config = dict(
    d_expert=96,
    router_score='softmax',
    vocab_size=2048,
)
Below are experts of layer 2 (counted from 0) of a mixture-of-experts language model. Rows are named gate (a neuron's input weights, with its number), up (a neuron's input weights, with its number) and show model dimensions 0-255. Each number is 50 + 10 x the weight over its row's rms, rounded and kept within 0 to 99.
Before each expert's rows: a language model's description of what the expert responds to. This comes from a sample of Wikipedia text that the model never trained on.

# expert 5
What it handles: Period or punctuation-plus-space closing sentences and abbreviations, often followed by a new sentence or paragraph, such as "pole. On", "A.V. Club", "vs. the".
gate0:65 39 53 50 60 51 39 46 61 63 45 55 46 46 56 39 40 61 40 45 43 41 49 45 50 61 47 31 58 53 47 57 38 43 40 42 39 53 36 50 44 58 44 52 50 54 46 51 54 41 41 69 37 34 45 51 69 54 61 47 43 44 39 35 45 50 46 31 51 59 46 39 60 65 55 36 42 57 40 46 49 46 45 53 28 57 46 39 49 42 41 59 33 56 60 58 41 47 77 52 64 44 36 48 34 39 55 48 58 56 39 64 62 42 54 58 62 44 50 44 48 72 31 54 74 46 62 52 73 69 56 58 37 45 53 51 31 69 33 49 49 52 63 38 48 61 42 55 51 47 52 60 53 61 41 31 38 58 33 49 61 64 52 28 58 47 64 49 45 59 36 71 46 49 34 56 62 42 60 39 63 40 60 38 29 44 57 55 52 51 50 43 47 48 64 52 39 45 25 44 41 40 30 55 38 53 71 35 55 57 49 56 35 53 54 51 46 54 38 67 41 43 72 52 62 40 66 52 61 40 59 52 63 48 53 48 52 42 52 45 57 47 50 42 49 43 55 50 52 50 43 50 61 29 52 44
up0:36 45 39 34 39 49 58 68 39 44 49 48 55 50 41 54 63 34 61 53 46 58 52 50 37 51 43 75 47 30 58 51 60 63 59 53 64 51 54 54 46 53 55 63 37 41 51 52 53 41 55 25 53 45 61 43 53 44 49 48 51 60 57 59 50 50 59 64 60 49 61 48 40 39 31 68 60 26 66 51 51 49 57 55 71 36 52 48 56 48 57 50 54 28 50 47 62 37 33 61 44 51 45 56 60 50 61 56 43 42 55 32 31 55 56 48 35 47 45 56 68 45 68 49 46 52 21 47 29 53 42 41 58 47 58 43 47 28 61 36 47 56 36 46 57 53 54 37 32 53 52 43 65 37 55 57 48 31 58 36 32 38 34 55 42 53 40 49 52 54 70 48 52 53 55 48 46 54 55 48 55 55 61 57 68 47 44 39 50 47 58 54 55 55 38 55 51 42 73 49 48 49 58 59 52 53 40 57 38 49 51 44 61 49 48 51 41 57 72 37 48 51 17 46 49 68 25 58 55 52 33 49 38 53 53 46 44 48 45 53 25 44 51 55 50 67 45 57 35 60 64 54 36 52 49 50

# expert 61
What it handles: Media nouns like film, music, album, song, plus pieces co/Co and -ound, as in Gr-ound-lings, F-ound-ed, r-ound-s.
gate0:41 61 48 37 44 60 36 36 41 42 56 55 32 68 66 39 60 43 53 39 54 72 41 56 60 43 50 58 41 49 52 49 55 61 61 64 44 58 46 45 54 64 53 57 52 49 38 51 54 49 46 62 49 33 28 61 63 50 44 40 25 45 45 41 54 61 55 45 45 47 47 45 42 47 60 35 31 38 59 55 54 39 51 36 60 32 48 44 44 47 48 39 53 49 53 45 52 51 40 36 62 55 51 47 61 50 70 38 56 57 57 35 45 46 34 17 46 64 69 23 50 53 63 61 53 61 35 33 44 48 65 54 26 46 41 52 62 53 57 56 54 40 38 55 47 50 23 43 59 50 52 32 42 45 60 53 58 55 52 51 47 56 63 51 54 51 52 51 57 71 66 64 47 55 53 41 53 48 41 59 50 54 62 44 40 52 57 48 38 57 62 55 49 43 67 29 60 44 34 68 61 57 58 45 49 37 48 58 42 42 56 50 40 51 49 72 72 52 41 41 48 58 53 56 42 46 62 62 41 50 36 61 75 55 48 54 56 47 57 62 59 57 38 57 44 55 64 57 67 50 53 58 33 43 46 50
up0:52 46 56 72 52 39 55 44 64 57 60 54 58 32 44 55 36 51 42 56 39 30 58 43 34 50 44 36 64 42 48 55 64 42 36 40 46 49 58 53 41 25 61 30 56 58 55 45 49 51 44 46 57 67 57 51 39 54 52 52 57 62 62 44 43 43 50 54 57 60 49 57 53 47 47 52 66 49 30 50 35 55 52 49 37 67 44 56 49 48 66 53 59 45 58 36 57 58 56 57 39 42 53 44 54 48 27 67 47 50 47 59 58 54 54 72 60 36 21 72 50 54 38 37 33 48 61 58 54 47 47 53 72 49 59 59 45 34 48 44 46 59 60 47 46 26 68 45 43 71 39 61 60 44 45 53 37 38 41 53 61 33 56 58 53 61 54 48 36 36 45 36 44 40 48 55 43 41 68 39 48 47 60 44 63 44 35 48 59 38 45 50 54 39 41 75 40 44 68 30 47 51 49 60 57 44 43 61 58 53 56 43 48 49 48 44 26 46 48 43 54 46 53 46 47 60 50 63 62 48 60 48 26 42 50 50 45 47 38 45 44 52 49 36 59 42 33 39 35 45 48 33 67 62 41 41

# expert 53
What it handles: The piece as and related con, des, bas, reas inside words, such as season, maracas, assigning, diseases, released, concerned, descent.
gate0:56 33 60 50 55 54 51 54 51 58 53 36 60 68 50 31 24 73 57 50 42 67 52 61 52 49 46 59 70 47 41 32 36 55 37 46 76 55 55 60 62 55 47 50 59 56 40 48 58 53 41 53 45 48 42 42 34 40 59 55 52 43 41 52 72 44 56 37 52 47 35 51 29 52 47 50 50 45 57 45 49 60 68 51 61 39 83 47 45 52 32 53 58 65 56 50 48 41 62 41 65 54 44 44 65 67 36 55 37 46 54 44 41 45 51 68 65 52 47 53 50 50 60 50 55 64 74 55 69 46 44 45 79 44 50 58 57 41 40 53 63 58 54 41 63 68 43 50 54 51 56 59 48 32 52 51 37 58 61 48 45 54 51 55 60 46 54 41 40 40 41 46 63 32 53 39 70 48 46 55 66 43 49 44 45 52 63 61 34 54 41 46 47 46 53 54 23 45 34 57 40 52 42 70 40 59 53 44 60 31 50 48 44 42 55 51 52 48 39 49 47 30 48 62 47 39 44 61 42 42 61 47 41 54 55 43 49 40 46 47 47 36 56 47 61 42 53 43 45 49 39 56 55 33 35 72
up0:51 35 51 55 53 53 40 46 62 43 70 36 59 55 36 37 42 75 57 64 48 59 49 55 56 48 40 54 62 43 47 50 45 54 42 47 77 42 68 45 47 58 46 41 57 27 37 43 56 48 62 73 45 57 39 56 50 43 49 42 53 42 42 62 53 43 53 51 57 50 60 54 41 42 63 49 56 55 46 45 49 61 69 61 41 33 67 45 32 57 37 68 48 51 69 59 48 56 55 60 71 49 51 50 69 57 35 54 33 52 53 34 37 54 50 60 59 50 45 49 58 45 51 43 46 61 58 47 62 24 40 49 56 29 41 53 56 49 46 54 58 46 50 44 62 59 45 50 50 46 53 65 61 38 52 48 36 59 76 45 49 43 54 34 54 41 71 39 53 55 48 33 44 40 28 31 69 45 52 45 51 52 52 44 50 45 49 32 26 52 55 47 55 46 59 53 44 46 52 66 39 38 45 75 36 67 39 40 50 23 58 51 54 50 63 57 42 37 44 52 58 32 40 66 42 45 36 36 31 41 47 53 52 41 58 48 59 49 45 50 47 50 54 58 58 33 44 49 42 53 35 53 53 48 55 51

# expert 13
What it handles: Word pieces finishing labels in infobox lines before a colon, especially -ed, as in Batt-ed, Di-ed, Order-ed, Coun-try, Build-er.
gate0:47 68 49 47 53 50 66 45 53 61 51 39 44 55 53 56 39 47 46 39 61 62 46 39 50 53 55 52 39 46 43 41 45 55 48 53 46 58 53 42 44 57 45 55 53 58 57 49 70 58 45 21 48 57 49 41 49 43 25 36 54 57 50 53 44 53 70 50 51 56 70 63 39 35 53 41 54 25 48 38 46 50 61 42 46 35 42 56 36 74 31 29 27 42 43 35 59 63 54 49 80 57 48 54 43 41 40 54 53 44 43 67 55 36 52 40 48 42 49 33 51 49 57 47 53 47 62 55 63 62 48 51 26 48 36 61 43 59 55 33 39 60 37 54 57 36 63 75 41 43 41 58 51 38 67 49 44 58 50 50 56 47 47 50 37 49 53 36 42 42 50 61 53 34 51 34 28 54 40 72 42 61 26 56 49 49 46 54 46 50 60 37 37 43 53 52 52 57 61 45 62 48 54 41 45 39 32 45 65 45 46 43 43 45 46 43 54 58 49 71 40 45 66 33 41 54 66 64 33 54 53 46 47 57 62 50 58 60 52 49 33 39 62 40 46 57 56 46 50 54 58 36 47 66 52 46
up0:68 49 43 25 61 38 46 52 45 49 54 51 29 53 51 55 51 65 36 35 48 57 53 43 43 52 40 63 42 48 50 62 47 52 54 44 51 63 39 41 48 63 63 47 47 47 52 38 49 48 66 46 45 57 64 59 38 57 44 63 50 46 43 59 24 56 41 50 61 42 47 52 41 51 50 59 72 59 53 34 54 36 49 49 44 62 36 46 41 47 39 44 26 30 41 42 53 61 51 58 33 61 86 36 65 55 83 44 42 53 65 58 36 35 50 44 48 51 59 52 26 39 57 54 53 45 36 37 47 46 52 63 45 49 42 48 42 48 45 43 52 44 57 54 50 49 58 56 43 44 43 50 59 34 66 61 44 60 51 45 39 58 42 47 44 52 49 30 48 40 45 66 41 39 51 39 43 47 64 62 38 38 42 53 56 51 40 48 67 46 55 55 57 46 58 41 30 55 53 43 51 50 57 34 63 37 50 58 66 70 38 55 55 49 37 34 74 49 44 59 56 71 36 33 44 47 56 53 50 38 41 61 48 35 52 60 50 59 29 48 47 51 59 46 46 41 58 47 52 44 50 67 33 52 58 56

# expert 43
What it handles: The piece aw after dr or sp (dr-aw-n, sp-aw-ning), plus the words of, and and commas in running text.
gate0:39 43 47 63 52 43 62 53 65 48 42 30 51 66 47 42 58 66 72 58 49 48 71 62 44 31 60 54 54 65 40 42 66 42 54 59 51 56 50 45 53 48 37 66 62 49 56 55 46 47 45 48 64 35 64 38 54 35 60 61 49 47 52 55 48 49 50 57 31 68 50 47 72 63 54 42 75 44 63 53 41 69 46 66 49 62 62 48 40 50 53 55 44 52 56 41 38 42 55 62 58 47 66 37 44 58 39 50 62 37 49 59 58 42 47 52 60 64 54 53 47 62 48 46 33 62 47 49 79 44 50 29 72 57 39 54 46 56 27 56 49 52 48 45 77 51 57 67 69 52 44 29 46 44 41 38 57 43 46 45 68 63 50 32 51 41 55 66 45 38 50 38 47 40 45 39 54 52 39 55 59 50 49 54 55 48 47 34 61 38 67 52 46 26 67 58 43 50 47 53 43 57 47 48 29 38 40 40 61 49 41 59 45 51 40 57 64 45 56 52 53 59 40 46 46 48 55 35 50 50 47 56 60 38 31 49 53 52 46 51 48 48 44 51 41 59 58 55 38 52 73 49 51 33 60 51
up0:63 69 49 39 57 65 34 35 49 44 49 54 53 48 57 45 35 44 30 42 53 57 28 30 39 59 40 54 48 51 63 48 37 53 65 42 46 57 40 45 52 56 62 26 47 53 50 39 58 52 41 50 47 57 41 46 50 64 43 52 45 46 69 42 42 69 48 52 59 47 70 63 31 54 52 41 43 59 22 45 50 41 67 45 50 48 42 39 49 29 46 48 62 53 43 51 51 40 56 44 38 57 43 62 69 55 53 58 27 51 55 36 73 60 54 48 62 38 43 49 56 41 48 66 48 50 39 52 39 40 68 73 44 43 52 58 41 42 59 43 69 58 43 51 53 48 38 35 35 58 53 66 49 56 45 62 45 56 66 39 28 44 50 80 42 50 58 60 47 52 54 56 54 60 45 58 51 34 45 40 47 51 35 53 39 49 47 79 33 34 56 51 47 47 39 47 44 49 54 42 44 49 45 25 41 58 42 40 51 41 64 50 50 62 69 40 46 42 53 49 68 36 68 41 53 63 55 53 43 40 45 40 47 55 66 57 57 55 58 50 51 57 54 42 58 46 41 47 50 51 46 62 55 60 49 50

# expert 0
What it handles: Common nouns and word-ending pieces after the or his, often followed by of, such as time, years, first, species, season.
gate0:59 56 66 45 62 65 48 44 53 50 56 32 48 45 38 59 53 59 55 55 49 51 56 61 54 57 36 51 62 66 57 47 55 61 72 50 35 55 52 59 56 54 41 39 38 39 43 61 48 47 42 48 45 66 53 53 54 65 57 62 35 49 31 57 33 40 49 64 42 50 41 38 36 57 74 58 52 60 43 55 35 74 68 59 40 50 48 52 51 61 64 63 33 50 67 39 49 43 45 40 48 51 73 48 58 56 60 44 59 57 55 28 43 48 43 45 64 62 62 48 45 45 50 43 39 58 41 52 43 26 50 42 55 44 50 59 40 66 46 23 62 65 61 67 53 79 55 47 46 48 38 68 32 51 37 54 53 64 46 54 49 44 52 36 56 40 57 49 40 54 58 51 56 65 36 27 54 55 72 61 53 54 36 44 31 43 46 51 49 39 50 46 56 43 57 59 47 48 58 37 58 52 33 49 47 66 42 51 31 55 58 53 34 55 45 55 51 67 54 57 55 52 59 53 51 65 57 49 34 56 48 49 48 39 44 51 37 62 71 60 48 40 56 63 39 54 51 69 49 56 39 60 43 46 47 38
up0:38 31 47 59 50 63 41 35 32 41 58 56 57 36 57 46 50 51 42 59 51 47 68 60 43 47 55 39 33 44 53 56 62 33 50 39 50 49 53 60 43 51 62 46 52 57 42 39 43 69 48 38 38 46 57 42 38 43 41 32 58 44 46 29 54 42 43 41 49 52 63 53 55 40 42 51 57 39 44 47 53 43 37 44 34 51 40 51 61 58 62 56 55 43 51 47 56 47 51 51 52 60 53 54 23 39 49 66 67 50 47 50 36 55 56 55 44 44 33 50 47 53 68 43 70 39 49 57 43 73 53 52 59 42 47 65 58 46 55 61 64 45 36 58 53 33 38 67 36 60 32 51 60 38 54 42 57 41 52 56 38 37 51 59 37 29 72 56 58 48 52 30 47 53 61 67 57 54 40 53 58 37 64 56 54 68 60 61 42 42 73 37 46 42 40 35 53 58 49 41 37 64 59 56 50 38 55 43 56 55 46 31 39 53 43 42 54 55 42 54 69 35 66 53 46 60 32 51 54 54 46 60 60 57 61 51 52 55 53 36 65 68 45 51 48 55 41 32 67 37 42 46 82 55 45 51

# expert 16
What it handles: Number words, digits and quantifiers, including final pieces of split numerals, such as two, first, both, several, six, 283, seventh.
gate0:48 57 41 37 31 50 42 45 49 71 60 60 55 44 51 54 61 35 46 52 64 43 62 36 34 55 47 35 68 45 32 51 48 56 50 60 46 40 39 68 54 55 38 48 63 53 62 30 37 41 49 45 50 51 54 58 48 58 32 40 48 68 47 58 43 46 68 56 56 72 64 40 62 67 54 58 52 50 43 63 52 46 48 49 54 52 45 44 60 56 40 57 36 47 57 57 52 53 40 53 48 59 41 62 48 42 55 55 38 63 56 44 43 36 66 45 46 63 53 58 40 41 35 39 50 60 46 33 55 56 54 42 36 63 49 48 41 24 49 39 49 58 82 34 49 53 35 59 55 54 62 40 39 58 34 53 52 60 52 39 32 51 47 28 65 50 66 32 45 45 57 60 55 70 62 50 53 53 42 58 46 37 77 50 42 29 51 48 52 56 37 37 47 52 50 58 54 50 52 42 49 54 42 49 60 35 65 66 45 53 35 51 47 52 63 69 56 53 55 47 42 54 53 57 37 57 44 59 67 75 52 42 47 40 40 42 47 55 63 50 42 38 49 38 65 54 40 50 41 54 63 30 55 50 43 38
up0:36 50 55 57 70 46 48 52 57 38 33 42 46 48 38 53 33 70 45 38 42 57 30 60 59 38 62 48 33 54 62 58 58 46 55 37 68 59 59 38 45 56 61 48 40 39 32 62 70 60 52 53 44 58 55 61 46 48 60 66 45 36 49 43 65 56 42 65 48 39 37 55 42 27 48 57 52 48 60 53 41 59 60 50 42 56 44 55 45 47 72 48 54 62 37 51 46 45 49 58 51 62 43 61 54 55 49 44 48 45 44 57 58 62 23 32 59 40 49 49 61 52 59 66 57 49 58 44 38 57 51 54 64 26 40 42 62 73 47 53 45 56 34 57 48 52 56 37 45 49 46 58 63 47 66 55 56 39 51 54 66 59 53 66 49 50 45 57 61 47 42 57 35 34 45 39 44 55 58 42 57 52 24 51 52 73 54 56 35 55 62 68 45 51 46 38 40 51 57 50 48 53 69 56 53 64 31 42 57 39 72 43 51 51 45 43 41 53 44 50 70 63 34 45 63 54 57 35 32 25 58 64 53 60 50 59 45 52 46 54 52 51 46 62 40 58 56 55 60 47 37 65 42 58 51 54

# expert 56
What it handles: Cells in sports and election tables: numbers, dashes, W/L/D result letters, headers like Team, Total, Year, and separator pipes.
gate0:41 43 47 29 64 63 59 59 35 59 54 70 49 53 45 41 81 54 53 54 44 47 35 47 36 50 60 53 54 63 63 55 49 43 44 60 62 65 38 40 40 52 34 63 65 48 54 54 45 40 48 44 39 73 51 55 30 56 67 60 59 49 39 67 56 57 50 46 48 56 46 45 54 28 39 55 57 54 56 39 54 77 54 59 63 43 55 33 53 56 57 66 47 60 46 51 56 49 35 41 58 47 55 29 55 67 48 45 69 25 55 39 53 55 49 55 41 54 61 46 52 57 57 60 51 44 55 53 45 51 57 50 57 35 44 26 49 68 55 60 50 48 74 36 55 39 48 56 56 43 66 49 78 48 37 50 45 59 49 40 60 23 53 45 50 56 43 28 60 49 45 59 61 52 53 31 35 71 51 64 41 39 42 49 51 73 30 41 51 47 50 56 40 40 56 46 45 64 52 56 49 69 57 51 34 65 55 46 36 46 49 42 52 57 60 45 51 49 51 45 58 55 41 47 51 42 49 41 47 67 58 55 50 46 48 57 54 49 54 46 42 57 62 36 50 53 55 35 54 47 38 47 60 49 43 41
up0:45 50 55 41 50 37 48 51 24 47 44 69 49 57 40 32 56 60 58 43 45 33 35 44 46 56 40 63 45 48 63 53 54 37 32 57 67 49 37 51 77 52 41 72 53 69 43 52 45 49 46 49 48 41 65 54 50 70 54 42 53 42 34 60 54 40 37 53 39 55 49 43 25 46 25 54 57 64 52 39 54 56 54 55 62 52 48 50 43 56 38 43 48 63 36 42 53 33 49 45 58 33 50 38 55 55 46 35 59 33 56 31 43 49 41 57 44 44 45 57 28 55 57 67 59 45 40 50 31 53 63 47 38 52 40 29 59 50 55 74 47 37 58 38 37 54 46 56 53 55 79 40 62 46 34 52 57 55 49 55 57 50 57 45 48 46 44 40 52 33 48 52 61 48 44 43 53 48 72 66 43 51 49 56 60 59 36 61 49 38 47 34 41 52 55 33 64 45 39 61 47 53 58 38 37 72 60 40 48 45 61 42 34 57 57 57 61 48 41 43 66 43 52 46 48 37 54 43 54 49 48 56 60 45 58 46 40 60 55 39 38 39 62 46 58 42 68 46 51 56 31 60 53 52 52 44

# expert 32
What it handles: Odd short pieces within names and foreign words, often after a capital letter, such as Mc, Sh|ow, D|es, TK|O, JP, ong.
gate0:48 50 51 53 46 53 42 64 64 52 53 46 59 54 49 54 51 48 58 42 49 57 25 38 61 25 57 46 52 45 59 41 49 35 50 61 48 50 53 30 47 55 54 45 48 61 38 62 48 49 45 34 58 50 63 49 33 44 32 59 53 56 28 69 50 44 67 54 56 59 56 54 31 66 52 26 73 36 52 37 38 56 69 52 62 45 56 52 42 56 45 54 37 51 62 53 35 55 49 60 66 40 47 49 43 56 56 69 54 47 35 52 57 49 61 46 40 32 45 50 49 27 51 52 46 70 52 33 42 58 42 50 48 65 58 46 59 61 45 44 58 32 39 69 52 68 66 60 26 68 46 57 45 48 44 45 60 46 59 49 53 46 48 46 44 35 46 55 57 43 51 46 29 57 59 37 47 70 51 40 48 54 44 42 65 60 46 54 39 35 43 65 48 48 35 74 55 50 56 37 53 52 60 58 58 58 43 47 57 50 48 47 57 63 31 51 42 49 69 53 27 54 57 69 49 42 38 56 44 54 53 48 51 51 48 45 61 60 44 47 38 33 47 52 38 62 53 67 43 42 51 63 62 54 56 71
up0:52 45 52 45 65 48 61 59 38 39 58 65 43 41 37 50 52 47 45 55 49 42 61 57 48 56 56 61 33 47 57 59 66 56 47 37 61 35 62 62 57 47 53 61 40 58 40 50 54 32 62 50 65 30 57 45 64 60 74 56 49 55 42 51 53 43 41 73 41 31 57 49 61 46 43 50 46 51 63 68 48 51 45 38 27 49 48 62 48 61 52 69 62 52 28 55 41 25 42 57 46 49 45 46 59 41 45 56 52 56 37 62 41 50 49 45 47 60 36 54 50 53 47 41 44 41 46 40 59 36 56 57 46 53 44 45 41 50 64 55 47 57 52 52 42 45 34 45 63 41 19 50 67 47 56 47 40 33 59 56 47 35 44 50 50 43 53 23 51 59 27 56 44 45 51 58 72 45 56 43 53 45 48 46 40 49 64 52 59 50 50 42 64 60 56 49 73 49 55 39 52 55 59 53 27 56 52 43 25 34 47 33 49 52 68 50 43 63 37 52 59 41 40 38 67 56 45 41 49 44 39 63 64 53 70 43 36 47 53 39 60 58 59 64 49 50 57 59 63 59 41 54 27 38 49 40